From a checkpoint of a small mixture-of-experts model trained on Wikipedia: a softmax router, a variant of Muon for the experts.
Below are experts of layer 3 (counted from 0) of a mixture-of-experts language model. Rows are named router (the router's row for the expert), up (a neuron's input weights, with its number) and show model dimensions 192-255. Each number is 128 + 32 x the weight over its row's rms, rounded and kept within 0 to 255.
After each expert's rows: a language model's description of what the expert responds to. This comes from a sample of Wikipedia text that the model never trained on.

# expert 2
router [140 122 115 101 124  44 135 141 100 120 101 124 144 172 178 128  93 159 154 137 146 145 145 108 140 114 116 143 103 132 158 119 184 114 153 114 128  90  89  98 122 110 175 152 127 157 112  94 140 128  83 146 134 119  80 134 125 134 189 128 112 132 112 132]
up1 [138 112 121 125 143 106 141 125 119  76 141 164 130  93 118  80  89  65 105 218  55 118 119 149 124 125 128  69 112 142 133 131  64  82 144 117 150 151  89 153 137 135 141 140 142 127  65 108 107 163  26  86 163  99  95 180 157 144  98 124 169 147 153 138]
up2 [131 145 128  98 125 173 105 149 157 135 138 120 166 123 128  73 104 114  94 102 154  99  96 155  50 158 140 133 122  79 129 120 110 142 123  92  86 153 180  87 138 113 142 115  28 151 143 121 179 104 108 107 106 138 143 136  83 143 171 104 121  99 145 181]
up3 [111 133 131 115 119 158 121 118 106 150  74 137  92 139 107 115 121 152 100 122 152 114 184 174 210 106 118 118  98 146  98 164  95 150 115 163  98 103 169 141  67 110 199 123 124  77 168 160  73 105 136  88 173 147 125 134  89 126 104  72 148  99 133  89]
up4 [157 159 155 131  76  89 157 139 141 134 140 137 162  71 115 156 133 155  82 128 115 144 193 161 153  99 183 157 116 100 127 133 117 183  89 125 183  79 161  87 147 140  90 129 170  89 120 127 156 129 167 135 154 163 124 101 100 108 121 126 128 122 140 129]
It responds to: Word-piece syllables like al, el, ro, or inside proper names, often after h or Sch, as in Shalva, Gyllenhal, Ashkelon, Cochran.

# expert 37
router [122 136 135 118 104 146  87  85 177  84  90 154 131 178 158  98 136 150 169 130  94 105 124 149 110 139 118 106 142  90  70 169 109 146  97 103 118 140 133 110 108 112 144 165 165 140 142 154 129 130 127 118 103  94 188 184 158 120  43  81 167 147 109  95]
up6 [151 156 120 153  87  95 137 176 153 145 105 110 131 133  72  96 128 132 125 137 125 114 144 118 151  99 129  79 114 127 119  91 100 160 186 150 127  71 148 152 123 151 116 172  69 128 106  95 220 124 151 152 135 154  62  84  69 135  76 135 176 131 112 140]
up7 [166 111  80 121 122 174  57  93 115  99 102 112 147 123 126  82 120 133 191  90 121 141 115 116  89 214 109  92 138 140 173  41 112 136 148 131 133 131 145  55 149 117 121 104 122 119 206 153 108 113 142 126 120 134 140 150 136 109 100  94 139 157 153 138]
up8 [211 125 143 120 142 152 149 151 149 103  90 166  87 119 163 151 151 111 130 136  83 122 219 166 124 154 105  85 211 159 114 117 117 120  89 128 176 100 116 150 130 131 121 179 127 165 144 147 169 164 162 164 122 140  96  94 160  72 104 184 140 134  99 131]
up9 [162 127 125 115 173 129  71 103 130 196 125 123  94 130 151 139 164 143 132 156 180 110 123 197 171  63 139 124 132 174 135 162 114 114 130 137 110 113 167  77 119 158 128 125 112 109 116 143  80  86 166 119 141  98 109 135  94  77 149  85 147 139 146 136]
It responds to: Place and country names finishing a compound, especially in sports team and city names, such as York in New York, Angeles, States, Iowa.

# expert 11
router [116 104 112  97  84 138  88 106 130 141 185 130 108 184 149 132 109 133 160 149 110 158 109  98 148 109 132 171  87 165 155 174 149  59  98 115 127  77 138 122 101 171 225 121 145 100 159 139 170 174 126 170  83 137 121 127 138 143 148 196 174 108 121 167]
up0 [153 160  94  80 129 133 110 160 102  87 133 135 118 187 129 154 107 138 144 104 148 115 157  92 145 152 195 138 111 149 155 136 163  99 142 109 121 189 164 119  94 145 114 172 191 172  87 147 158 132 185 148 156 147 177  66 119 121  61 160 136 131 130 157]
up1 [123 128  54 118  81 142 157 120 102 116 190 109 192 184 135 141 142 123 138 132  72 117 136 143 161 132 114 123 147 148  90 133 128 125  68 159  63  89 170 155  96 126  54 187  94 180 197 112  74 123 182 157 140 135 132  99 117  99 113 134 127 128 126 134]
up2 [216 164 115  92 133 133 111 129 115 175 104 123 143 202 161 200 104  70 121 103  93  81 158  78 157  82 191  82 120 112 123 141 134 115 113 147 202 114  64  94 137 155 160 156  85  50  92 150 127 180  86 110  79 158  68  99  88 125 137 157 183  73 106 108]
up3 [ 93  92 153 156 139  53  96  72 122 172 118 152 110 151 176 106 181  83 157  78 185 194 133 108  83 107  59 130 124 140 139 154 132 155 112 106 104 192  80 124 116 164 149 127 131  94 152 135 139 139 137 210 157 115 123 114 110 141 108 167 166 107 140 162]
It responds to: Word-medial pieces, often right after a capital letter like B or D, inside names and foreign words, such as Gu-ber, D-ire-cted, See-le, E.

# expert 28
router [130 133 113 123  87 148  66 116  95 120  74 134 169 119 131 105 133 130 177 149  98  88  87 113  84 102  96 181 157  94 143  95 132  84 128  83 109 119 171 107 134  88 172 145 154 197  87  93  59 200 151 147 121 109 143 184 161  93 139 124 156 155 100 114]
up0 [131 144  81 105  92 154 161 111  86 140 144 120 125 184 115 120  88 135 127  82 117  81 149 177 110 130 148 161 136 105  64 111 161 159 112 129 128 151  49 130 167 140 208 124 168 112  85 118  40 111 136  91 131 151 170 130 195 127 139  91 108 115 176 166]
up1 [109 126 115 139 171 145 182 153 137 107 150  86 105 117 128 148 109 122 149 111 164 192  82 134 140 142  95 136 134 102 101 116  77 156  96  87  73 159 141 163 165 155 147 123  81 100 145 139  91 168 126 115 145 119  84 186 128 155 119 114  80 126 132  80]
up2 [ 85  96 139  77 106  84  90 121 173 105 138 118  90 171  69 111 132 152 105 141  77  90  95 140 146 156 110  91 205 129 188 122 100  98  60 116 120 139 115 142  73 151 100 186 183 162 138 103 192 125 173 107 127 100 109 102 125 140 170 118 191 123  98 155]
up3 [ 87 157  74  74 125 118 119 130 135 135 134  51  95 116 144 198 137 199 145 124 112 140 146  72 181 112 155 124 124 160  99 103 166  98 122  58  81 147 101 105 179 102  95 100 124 132 111 108 140 104  73  84 163 158 109 135  85 168 133 124  87 143 133  93]
It responds to: Capitalized words in sports contexts, naming clubs, leagues, divisions and places, such as Red Bulls, New York, League Division, River, home win.

# expert 16
router [114 135 164 135  78  74  93 127 103  86  70 117  90  92 125 135 117 141 106 161 117  88 112 110 130 105 134  81 123 105 153 126 109 118  95 148  96 166 143 164 119 184 114 156 143  62  65 142 133  89 123 106 147 146  83 163 183  96 130 123 104 144 149 156]
up0 [119 130 132 132 116 157 170 176  81 126 117 124 136 242  92 124 127 133 177 151  31  84  78 125 123 160 144 115 146 129 164 145 116 132 134 120 153 152  58  95  67 124 169 154 100 128 135 149 148  87 111  83 120 109 104 138 147 134 126 127  81 155 131 168]
up1 [111 140 181  94 123 135 117 153 156 121 163 139 123 138 109 142 143 100  97 108 133 154 160 176  64 109 124  93 151 133 155 104 123 119 115 149 105 150 106 152  98 120 162 138 223 121  91 148 141 162  72 125 140 104  85  78 144 109 139 146 139  72 140 163]
up2 [116 165 209  67 167  82 133 124 143 103 136 144 112 149 174  99 144 124 151 175  71 137 116 112 134  91  57 114 176 138 140 111 133 176 166 197 138 174 189  99 110 123 120 139  78  60 100 106 118  63 187 143 142 115 107 117 114 118 122 122 116 126 149 103]
up3 [ 74 126 197 109 132 104 125 129  84  86 198 144 144 148 148 128  96 143  87 184  82 159 138 225 153 127 133 158 181 143 196 102 128 147  91 139 136 136 103 142 162 110 175 150  79 129 154 169 100 102 122 175 178 121 165 124 145 175 200  95 129 120 116  93]
It responds to: Short syllables ending in o, often word pieces or standalone words, such as No, no, do, go, co-, O, ov in names like Markovics.

# expert 32
router [ 91 131 130  97  86 161 164 113 148  83 109 122 128 143 153 110 124 162 109  86 202 135  75 132 169 184 138 129 150 158 149  99  97  78  93  96 209  82 147 106  97 101  54 124 120  88 127 125  98 151 129 190  76 116  76 167 128 102  96 101 120 111 132 165]
up0 [101 148 148 128 128 125  93 165 125 132 179  71 141 145 136 166 125 184  87  94 160  96 173 107 140 167 163 148 115 167 135 159 116 111 124 110 120 101 142  62  90 103 160 133 101 114 163  77 109 156 137 152 143 144 203 118 141 101 155 135 117 106 146  87]
up1 [ 88 137 190 123 112 173  84 138 141  97 113 151  81  81 112  99  91 148  78 100 154 128 192  84 144 161  95 129 150 168 127  72 152 165 141 124 144 140 128  86 108 115 100 202 141 178 188  99 127  74 129 121 145  50 168 121 131 146 167 119 152 133 156 190]
up2 [114 169 106 133  90 153 138  95 154  63  73 103 104 144 135 153 134  92 139  78 126 123 122 160 131 122 156 151 134 182  73 118  60 116 157 158 101 153 111 156  89 118  97 176 202 168  93  70 158 107 161  90 171 126 130 120 113 143 158  81 122 134 144 181]
up3 [180 155 135 203 149 124 171 169  95 194 106  90 208 173  97 128 105 168 115 118  74 185  97 166 111  86 154 199  68  92 148 165 158  70 130 148 127  65  91 116 117 166 117 100 127 102 172  96 164 121 119 207 138 186 152 127 151 124  73 110 190  98 104  87]
It responds to: Pieces in, on, un, ton, son closing names or words, such as Hyo-won, Mennonite, Wilson, plus the prepositions in and on.

# expert 21
router [115 132 122 111 116 144 113 128 186 121 101 126 170 155 122 184 129 109 113  68 162 133  89 138 141 124 168 127 113 162 112 166  98 120 128 178 115  83  72 128 166  93  88 137 127 148 117 171 144 167 135 168  74 150 113 131 133 108 131 156 137 116 133  88]
up1 [148  31 162 122 132  95 136  95 143 158 177 133 102  96 112 192 122 156  80 113 122 109 114 118 152 188 102 172 118 166 133 152 180 128 119 175 131  86 167 105  89 174 125 102 146 134 106 167  98  74 144 194 117 188 137 122 161 144 133 100 120 135 186 140]
up2 [133 148 113 107 122 104 100 155  97 132 152 176 102 122 152 150 168 150 170 202  91 122 138 146 110 120  99  93 162 117 122 130 172 155 152 191 132 107 145 159 106 168 109 148 106 147 111 188 185 122 119 155 136  82 188 166 127 137 139 216 140 181 165 156]
up3 [ 74 134 188 128 132 140 198 182 171 131 141 134 108 125 149 169 138 145  82  92 153  93  96  97 148 139 114 115 109 175  99 124 168 105  83  72 134  89 172 198 102  98 141 136 131 137 175 118  99  96  80 114 130 193 162  98  68 143 117 131 103 128 118 161]
up4 [123  61  92 164 127 137  69 109 141  93 131 137 139 184 155 144 141  93 150 122 157 133 115 207 218  61 105  83 101 152 127 111 146 138 107 111 115 170 112 123 179 154 163 141 100 129 134 124 141 150  84  85 189 103 119 111 143 137 202  71 123 130 164 168]
It responds to: Prepositions such as with, on, for, as, under, through heading a phrase after a verb or comma, as in agree with, for 12 months.

# expert 30
router [178 127 112 200 144  97 137 146 164 158 110 125 112  80 154  96 111 152 125 142 153 159 122  91  95 125 112  73 136 110 154 141  94 145 122 156 169  97 147 209 123 162 159 125  46 116 114 181 177  42  91 151  40 138 172 132 102 112  75 177 135 127  75  88]
up0 [113 150 118 116  79 190 118  91 158 120 187 108 112  84 142 113 175  69 111  60 169 134 110 141 123 120 152 114 149 188 103 141 141 122 148 120 209 164 160 100 126 128  91 136  82 125 157 118 116  76  98 158  54 200 109  98 136 115 118 160 116 152 122  89]
up1 [149 153  87 121 106 124 116 148 105 152 167 123 119 135 147  80 168 167 132 144 138 124 161  87 114  99 135 101 132 207 110 152 101 105  85 156  79  93 198 134 103 119 181  97 135 146 153 118  73 143 182 151 154 128 102 195 182 158 135 175 141 107 144 125]
up2 [128 132 182 207  65 121 129 112 100 103 131  90 174 130 111 122 132 105  97  87 100 137 130 102 152 107 128 152 120 136 168  85 106  98 146  96 194 113 191 150 147 129 182 122 144 160 114 191  63 136  88 148 137 112  85 143 104 118 101 149  62 138 115 102]
up3 [154 125  89 152  87  97 115 169  94 123  98 109 125 123  97 164 115 139 148 125 160 204 165 125 156 176 120  98 138 119 118 125 116 156 124 133 156 106 143 107  73 148 121  99  99 160 101 198 128 185  45 184 100 186 129 128 132 159 111 130 154 119 110 185]
It responds to: Dollar signs, braces, plus/minus signs and separators in LaTeX formulas and tables, plus some mid-sentence nouns like voting, merger, group.

# expert 26
router [168 128 144 103  77 135 124 172 140  70 102 149 129 127 117  44 106 163 188 152  80 154 163 171  70 164 133 148 146  51 150 113  70 162 149 111 165 123 168 101 119 149 157 116 180 193 168 166 116 129 168 132  55 101 132 186 147  86  42 146 112 141  98  46]
up0 [122 153 122  99  88 114 116 123 134 129 139 188 181 127 120 130 147 120 111 133 108 116 106 122 114 107 181  87 152 116 128 138 146 128  37  84 178 162 121 107  87 101  72 106 131 135 145 114 145 117 106 135  63 128 128 133 112 171  87 161 114 174 164  92]
up1 [120 140 165 171  93 146 161 154 147 119 163 167 150 102 129 189 108 141  84 134 131 126  83 118 166 169  97  54 195 126 162  98 123 137 107 132 134 164  98 144 140 134 134 108  86 141 108 135 255 149 139 132 157 122 120 172 157  98 109  60 114 116  82 104]
up2 [ 84 115 225 152 138 162  58 155  94 126 156 142 131 105 111 110 113  95 123 129 175 150 108 151  84 100 124  76 154 115 149 130 103 104 110 157 121 109 139 131 172 135 147 179 164 145 120 106 111 213 114  87 163 103 179  87 244 115 136 138 155 115 129 101]
up3 [109 102  90 132  76 114 155 169  89 118 126 137 137 139 141 147 101 210 150 181 163 116 131 156  84  65 159 118 139 103 160 102 132 144 181 157  98 122  61 144 117 126 161 110 162 116 134  79 129 170 156 142  77 181 144  93 154 167  46 103 120 167  73 159]
It responds to: Column headers and cells in wiki tables of stats or results, such as Apps, Pts, GP, Turnout, team names and dates.

# expert 31
router [ 83 118  86 146 178 160 131 182 177 138  74 138  94 126 167 148 124 134 156 119 117 112 169 103 108  98 150 109 121 137 156 114 164 116 125 173 103 160 152 118 113 138 197  96 108 102 100  87 139  82  44 134 137 139 134 131  94 104 167 115  87 134 195 113]
up1 [137  88  72 147  85 113 175 156 115 100 129  88 131 153  99 164 158 100 104 101 101 105  85 113 168 118 111 133 144 137 198 187 145  58 129 103 144  91  97  86  80 127 112 122 168 103 162  75 125 116 161 136 163 201 143 122 101 115 138 137 112 127 188 107]
up2 [148 140 140  75 142 126 177  83 137 140 122 198 127 143  66 186 182 114 105 183 158 194 166 112 164  96  90 127  90 202 152 115 117 130 112 160 118 125 208 142 123 125 140  59 190 160  90  50  72 177 107 113 119 187  69 132 155 110  95 131 166 104 154 193]
up3 [150 133 159 145 118 136 148 143 103 170 165 117 138 162 131  71 147 124 150 122 120  91 117 148 106 120 151 159 121 113 103 101 140  91 139 118 158 167 109 126 137 149 139 133 172 179  95 142  86 164 149 108  96 152 112  80 116 122 167 127 178  65 130 165]
up4 [144 136 219 125 141 120 124  76  87 161  59 146 168 115 141 145 137 177 141 114  96 114 120 122 187 120 123 125  70 167 194  92 150 128  92 136 148  78 124  83 157 169 134 137 118 160 106 152 114 101 124 101 127 200 147 150 148  75  98 103 100 168 113 132]
It responds to: The words the, he, she, they, there and these, often as sentence subjects before was or is, plus the piece he inside words like whether.

# expert 33
router [149 130 120  94 137  93 178 133 140 159 140 129 122  71 156 137 117 154  52 113  83 109 147  97  67  89 137 115  96 110 114 160 145  82 122 149 132 103 103 195 131 134 147 166 133  92 130 147 126 135 156 179 121 123 140  95 106 135 123 153 155 188 124 139]
up0 [164 165  73 107 169 104 174 162 138  93 140 138 127 165 150  89  69 108 164 105 135 187 158 124 125 140  99 158  79 115 109  66 115 125 187 113 115  83  95 169 132 191 111 155  85 131  81 154 136 162  77 113 143 114 134 144 129 188 116 170 130 168 113 160]
up1 [135 174 138 150 185 128  98 162 179 125 166  87 131 218 109 131 176 103 196 121 135  98 112 183 131 135 187 152  93 144 165 147  85 115 145  97 127 110 136 122 139 155 154 160  99  83 142 105 135 128 103 120 186 130 140 105 116 141  55  97 120 101 189 131]
up2 [100  74 129 101 137 164 117 107 186 112 144 127 116 110  81 174 115 140 221 146  81 115 128 146 135 140 157 124 124 142 103 114 144 103  94 173  86 118 101  83 162  64 160 136 107 154 135 155 123 108 150  83 162 133 155 126  66 180 113 159  72  55 133 118]
up3 [102 174 109  91 129 162 176  95 183 124  86  58 113  71 107  78 112 108  95 147 185 176  85  81 116 126 121 158 151 156 164 129 103 112 118 147 127 117  90 161 109 162 107  97 118 106 136 130 110 137 186 204 106 157 156  99 121  94 106 136  99 116 151  85]
It responds to: Indefinite articles a, an, A, plus quantifiers like each, two, several, beginning a noun phrase after as, with, of, according to.

# expert 63
router [144 139 165 130  95 150 120 130 106 140 150 113 170 172  84  98 166  96 149 125  99 150 225 130  91  95 158 158 121  86 129 131 149 152 136 112 118 129  96 129 147 115  97 147  62 123 151 128 112 147 148 200 123 199 126 138 127 177 163  98  82 127 141  94]
up6 [132 133  91 137 146 173 152 124 130 193  49 148 236 143 170 114 146 162 105 148 167 145 168 156 116  96  96 119 124 165 123 158 134 145 153 106 143 195 187 130 148 207  92 131  48 139 144 146 122  92 201 101 145 113 127 164 110 132 113 159  61 132 125 107]
up7 [118 132 132  74 162 186 126 152 124 151 147 139  89  91 109 121 147 126 151 123 130 160 114 124  73 184 148 100 113 109 145 147 147  90 121  70 122 118 171 141 134  86 156  85 119  83 184 147  62 136 110  80  91 177 181  80 192  85  86 110  96 115 189  91]
up8 [153 133 101 153  86 115  97 158  95 157 129 124 132 151 190 156 146  76 135  80 106 106 127 137 149 125 124 162 135 156 128 110 143  84 115 151  75 152 209 172  99 182 109 115 100 126 124  70 130 121  85 136 138 118 135 162 158 133  97 129 143 141 120 139]
up9 [159 145 137 155 162 137 157  90 128 162 185 179  89 151 139 179  89 170  90  90 112 133  89 133 117  75 120 114 119 127 171 168 126  98 145  93 118 156 132 201 131  99  81 183 150  98  88  86 129 131 174  72 139  77 146 112 130 122  96 109  81 150 145 172]
It responds to: Adjectives right after the, a or an, such as former, local, American, young, first, nearby, in phrases like the former Susan.

# expert 18
router [142 157 121 138 241  86 153 143 110 119 118 110 188 116 100 129 101 121 151 166 209  99  69 192 125 121 114 138 125 153 120  73 129 156  87 111 194  99  92 160 127 120  80 144  81 162 144 144 114 152  77 180 123 103 117 129 131 154 174 165 184 114 103 119]
up6 [118 143 113 147 110 103 106 138 130 142 104 119 129 225 143 126 103 123 165 103  48 112 117 193 117 116 120 135 125 113 153 171 143 110  87 102 102 110 205 122 174  82 133 129  71 109 138 106 125  66 133 121  84  96  88  71 121  87 131 166 106 126  98 185]
up7 [167  90 151 131 189 107 151 161 157 185 107 132 133 138 105 149  64  83 112 160 157  91 140  51 123 132 135 103 145 176 135 154 136 117  94 135 181 144 144 209 130 130 171 115 119 105 126 144 195  81 108 136 139 190 139 157 133 154 150 148 172 156 123 113]
up8 [210 104 117 109 115   8 171 155 137 117 150 126 130 112  95 138 111 135  70  85 149 110 156 102 146 122 152 144 166 145 120  76 147 110 162 127  70  95  56 165 165 120 126 114 152 122  97 127 146  67 124 129 110 115 142 145 137  95 129 186 103 156 152 148]
up9 [ 57 124 123 130 114  77 100 132 137 140  94  97 171 140  90 130 175 152  90 147 163 136 135  75 140 116 153 135 144 152 109 175 150 144 166 121 180  75  72 175 135  79 110 118  98 160  67 107 111 129  91 171 129  51 123 136 144 199 137 121 138 141 152 112]
It responds to: Single capital-letter pieces starting proper nouns or headings, especially R and L, after parentheses, quotes or blank lines, as in Race, Russian, Hood.

# expert 59
router [119 136 142 167 186 175 119 133 117 160  91 114  92 100 124 109 141  97 168  66 136  92 185 104 105  94 116 113  58  89 160 101 150  90 175 145 110 107  64 167 106 103 158 109 136  85 106 110 164 108  50 111 139 159 173 106 129 149 159 169  96  75 128 117]
up1 [154  97  75 166 144 164 131  98 146 122  85  95 160 145 120  82 138 111  98 160 155 133 122 107 118 153  86 147 149 104  71  77 127 106 159  97  88 167 105 155  79 131 144 154 159 141 117  98  97 159 152 144 116 160  52 149 175 159 117 107 160 113 128  98]
up2 [126 158  76 141 164 147 113 183 108 174 168 123 142 133  63 150 167  76 139  95 146 129 136 136 141  93 154 128  93 172 110 116 161 153 103 148  86 157 150  99 155  98 134 126 103  87 103 117 143 114 115 108  72 132 155 119 102 163 134 138  51 130 107 146]
up3 [107  94 154 116 125 164 130 126 138  73 125 128 113  79 101  64 150 154 106 118 119 126 131 163 140  96 115 156 130  90 106 137 119 165 125 149 136 196 118 121 124 116 138  42 132  87 121 234 148 173 130 149  45 162 148 110 143 118 101  91 134 139 124 130]
up4 [129 151 198 119 102 147 116 158  84  76 123 123  68 186 117 145  86 139 123 137 132 126  94 110 140 148 168 127 108 117 149 110  96 141 106  96 119 149 137 182 112 120 128  76 160 137 129  61 140 117  52 130 141 186 153 154 111 149 116 141 158 112 142 114]
It responds to: Mostly the, plus its, his, their, this and possessive 's, starting a noun phrase after of, in or a verb.

# expert 8
router [132 151 127 111 118  88 157 103 128  84 104 133 165 139 120 141  91 117 125 171 234 167 112 129 162 154 123 170 141 116 149 117  99 143 100 136  93 118 147 152  72 159 145 150 166 115  93  74  86 205 162 170 176 111 164 128 172  89 116  85 107  87 164 160]
up1 [118 196 195 113  95 170  76 169 144 166 170 132  71  56 123 118 126  72 107 106 108 153 139  86  82 122 143  75 115 169 158 180 164 203  96  71 144  72 111 140 160  87 175 126  70 148 148 139 114 117 132 200  93 147  99 104 110 135 118 165 149 126 207 121]
up2 [ 91 158 125 115 121  95 149 107 156 107 208 139 118 138  85 165  81  76 136 148 165 144  82 154 160 166 140 119 145 130  89 163 127 125 185 105  61 181 147 124 141 147 149 130 144  47 151 109 129 135 106 166 117  90 212 106 134  86 154  90 108  87 167 166]
up3 [ 92 161 146 144 139 124  49 111 115  88 173 125 155 135 145 103 161 180 117  35 146 112 116  95 118 104 124 151 181 177 115 127  83 115 137 105 165 138 173 112 147 161 124  94 137 107 144 100  68 126 122  98 152  98 134 153 101 126 152  55 125 119  93 107]
up4 [148 130 201  78 106 177 103 119 148 157 103  95 137 120  96 137 118 158  73 164 106 118 135  95 150  79 102 160 109 153  94 118  81 148 115 106 122 100 100 163 157 123 105 135 117 106 179 136 125 187 128 161 105 127 166 135 181  89  54 128 131 131  85 124]
It responds to: Word pieces with z, v, j, d inside foreign names and words, such as Villalvazo, Azzurri, Frazier, tzadikim, Zoreda.

# expert 5
router [181 129 172 114 142 123 173 128 108 103 152 156 121  89 105  66 162 126 156 159  99 136 147  98  83 181 134 102 134 128 148 159 152 150 197 160 171  79 109 152 116 155  78  70  98 133 132 157 186  85  68 120 110 155 174  53 113 124 101 172 129 119 137 115]
up1 [130 109 105  88 129 170 150 142 165 157  72  76 112 125  97 125  81 151 196 137 109  97 100 117 157 141  70 172 106 110  79 104 173 101 180 109 126 145 122 161 110 165  92 104 135  82 194 110 116 139  90  95 126 175  90 115 105 156 145 126 147 134 135 104]
up2 [107 174 151 148  63 113 170 173 161  63 136 143  78  82 135 131 204 116 115 125 140 155 115 108 152  86 154 130 117 146  74 125 108 132 138  99 181 181 112 131 111  94 108 158 135 149 109 181 125 194 127 126 155 100 123 148 105 106 123 174 159  85 197 161]
up3 [100 110 158 139 123  81 125 161 121 116 115 134 132 121 129 100 182 136 168 125 125 139  74  79 115 206 116  99 106  85 135 149 164 125 214 122 113 150 186 179 184  96 159  92 141 181 124 139 126  77 189 148  85 136 123  72 126  95 127 135  71 130  83 106]
up4 [ 52 163 131 134 170 134 118  95 106 143 124 163 102  98 151 135 114 162 130 157 136  66 135 129 112  66 105  91 210 132 129 125 162 135 197 105 104 123 154 101 110  42 116 113 150 152 100 177 129 119  52 114 112 132 106 121 147  93 175 108 134  85 173 150]
It responds to: Abstract or general nouns and noun-final suffixes after the/a, usually before of, such as order, role, population, mobility, preference.

# expert 10
router [ 97 130 124  84 178 142 140 139 159 191 129 135 150  67 130 150 115 125 137 158 128  90 182  66 166  95 157 118 151 138  84 164 111 140 131 132  92 129 118 158 174 105 135 159 134 147 143 132 179 180 141  74  74 130 126  76 160  89  85  97 155 156 133 118]
up1 [155 132  99 179 106 120 190 130  95 173 150  98 123  85 113 105 117 182 125  52 169  82 154  87 102 144 149 134 139 182 125  72 115 122 140  96 114 123 114 134  87 112  91 113 112  79 153 136 165 166 103 178 156 171 114 104 178 124 127 120 101 104  83 167]
up2 [177 177  90 128 115 141 100  89 161 157  59 127 168 125 164 154 126 107 113  53  68 115 124 110 173 131 133 112 118  84 117 150 123 126 151 115  95 164 143 170 190  94 100 118 110 148 124  95 125 152 168 176 160 148 105 130 126 105 143 147 160 126  98 132]
up3 [177 104  93 163 154 104  97 129 188  93 128 142 135  73  89 178 117  76 103 130 106 131 129 115  99 156 151 153 149 136 138 120  87 119 103  92 175 106 100 202 172  79 125 107  96 134 160 149 168 119  89 160 117 171 163 109 203 151 120  91 140 147 188 199]
up4 [168 128 203 143  87 140 209 159 108 116 148 123  83 160 149 108 128 136 112 152 118 136 126 146 119 149  95 116 162 158 134 105 106 109 136 109 183 171 127 165  79 133 130 169 103  59 155 179 113 112 114 122 118 152 100 132 168 156 114 169 109 121 151 148]
It responds to: Conjunctions linking words or clauses, mostly and, also or, but, &, slash, plus comparatives like more, rather, than.

# expert 49
router [104 110 107  62 159 131 131 148 120 110 189 143 122 154 107  55 120 128 137  76  95 111 112 134  89 137 105 144 172 146 122 146 109 102  88 122 191 101  74 109 113 111  62 141 101 141  89 138 162 109 129 149  63 113  91 131 140 106 157 144 103 101 148 156]
up1 [175 105 132  77 142  78 105 117 161  98 156 126 111  69 125 120 105  78  68 141 137 110 122 142 116 148 146 133 156 136 203 115 107 161 134 156 138 123  88 138 173  85  97 147 182 115 144 149 138 122 113 112 163  81 124 150 139 143 130 115  82 150 208 142]
up2 [186  99 115 125  95 161 107 158 153 118 178 180 137  84 129 150 145 123 171 117 122 161  99 107 156 113  77 131 154 112  35 109 132 124 138  97 109 124 154 133 141 161 154  70 124  98 107 156 140 152 124 135 111  70 127 171 149 132 109 168 164 147  95 115]
up3 [164 165 110 101  83 118 163 149 185 170  63 103 157 165 113 105 150  88 148  84  87 122 130 144 107  86 187 144 136 169 132 164 164 149 126 100  66 119 105  98 155  84  80 146 135 135  74 131 165 131 117 152 107 142 116 144 129 124 205 113  99  79 101  44]
up4 [131 128 127 160 175 207  97 199  71  77 137 163 135 157 136 150 135 165 139 121 114 117 124  88 152 142  76 142 112 111 120 109 185 139 140 129 143 147 110  98 120  92 166 112 140 129 108 120 158  96 170 165  74 144 115 125 107  97 120 178 101 135 116  94]
It responds to: Adjective endings and civic or institutional adjectives, such as -ional, -ial, -ical, public, national, social, government, International.

# expert 29
router [118 157  97 139  69  74 110 134 109 130  96 136  84 106 120 135 100 132  69 130 102 120 156 113 123  69 110  68 140 137 144 102 129  80 126 143  91 174 148 160 147 144 146 170 144 128 126 126 176  49 117 126 195 120 142 162 129 185 141 182 118 137 131 143]
up1 [115  81 109 114 102 153  94 168 141 139 133 178 104 121 112  93 134 182 151  99 161  83 128 117 185 130 141  99 106  87  57 174  73 121  98 106  74 181 128  87 104  84 118 102 148 159 133 134  97 144 210 108  91 178 155  84 105 147 100 126 103 169 133  47]
up2 [107 115 218  93 168 139 187 156  86 139 120  94 104 143 143  82 165 144 153 132 114 127 135  96 120 169 128 124 127 152 147 102 120 135 132 166 139 135 144 179 130 103  67 145 125 127 123 100 106 124 128 127  53 182 118 137 132 179 150 113 173  69 135 109]
up3 [ 87 174 176 130 103 142 114  83 189 127  94 173 104 133 137 125  94 163 107 171 123 134 123  80 155 108 142 185 105 108 159 147 179 151 148 120 150 125 170 161 115 103  92 133 204 161 121 143 118 123 169  88 174 125 133 143 123 101 112 143 167 136 148 143]
up4 [ 90 168 165 104 127 207 175 138 120  66 101 160 117 135 159 137 181 148 109 143 113  91 131 150 143 116 108 102 153  93 109 143 103  79  84 147 161 122 120 169 123 156  73 107 109 100 170 140 114 128 163 109  70 146 124 159 122 126 127 172  89 164 180 101]
It responds to: Word-start pieces with e or h, like E, Che, We, Re, Sh, He, in names and split words such as Misb-eh-aved, j-e-opardy.

# expert 15
router [192 113 107 115 128 171  90 162 155  67 176 147 170 172 139 108 117 129 155  93 156  99 136 156 163 235 122 150 146  80 139 150 119 126 127 157  68 155 151  79 127 144 170  92 169 120 182  98 140  74 138 155 168  85 155 138 129  94 156  70 135 119 117  92]
up0 [157 120 192 180  88 152 142 150 159  88 139 135 159 166 123 175 152 110 123  89 146 153 122 114 101 146 134 128  75 151  79 121 144 137 142  64  85 100  92 146  86 131  83  90 154 123 109 100  76 130 147 163 134  64  84 124 108  88 136 105  99  92 122 125]
up1 [171 106 103 131 128 141 185 147 129 130 168 109 145 127 140 126 145 125 145 170 105 115 163 141 124 178 165 176  65 148 130  74 121  86 147  99 181 145 110 118 161  75 161 157 136  70 126 142 161 100 111 150 145 123 128 147 168 131 108  93 106 166 133  77]
up2 [141  86 134  83  63 117  68 194 124  87  69  76 154 160 124 107 130 163 131  93 160  99 131 132  93 211 140 160 116 106  93 220 151 122 129 149 136 101 104  63 124  95 108 103 132 150 136 143 149 164 142  87 116  97  66 114 161 124  93 148 182 112 102  79]
up3 [159  81 211 153 110 101 102 158 132 131 127  98 170  77 153 119 149 117 221 118 126 169  89 135 128 125 135 137  78 100 132 116 174 165 116 152 107  76 154 166 188 138  94 166 126  87 117 209 114 126  96 186 199  94 156 186 138 117 100 148 131 137 141 174]
It responds to: Letter pieces g, l, ig, og, pl, erg inside names and words, such as Mömpelgard, Relegated, upgraded, Sondergaard.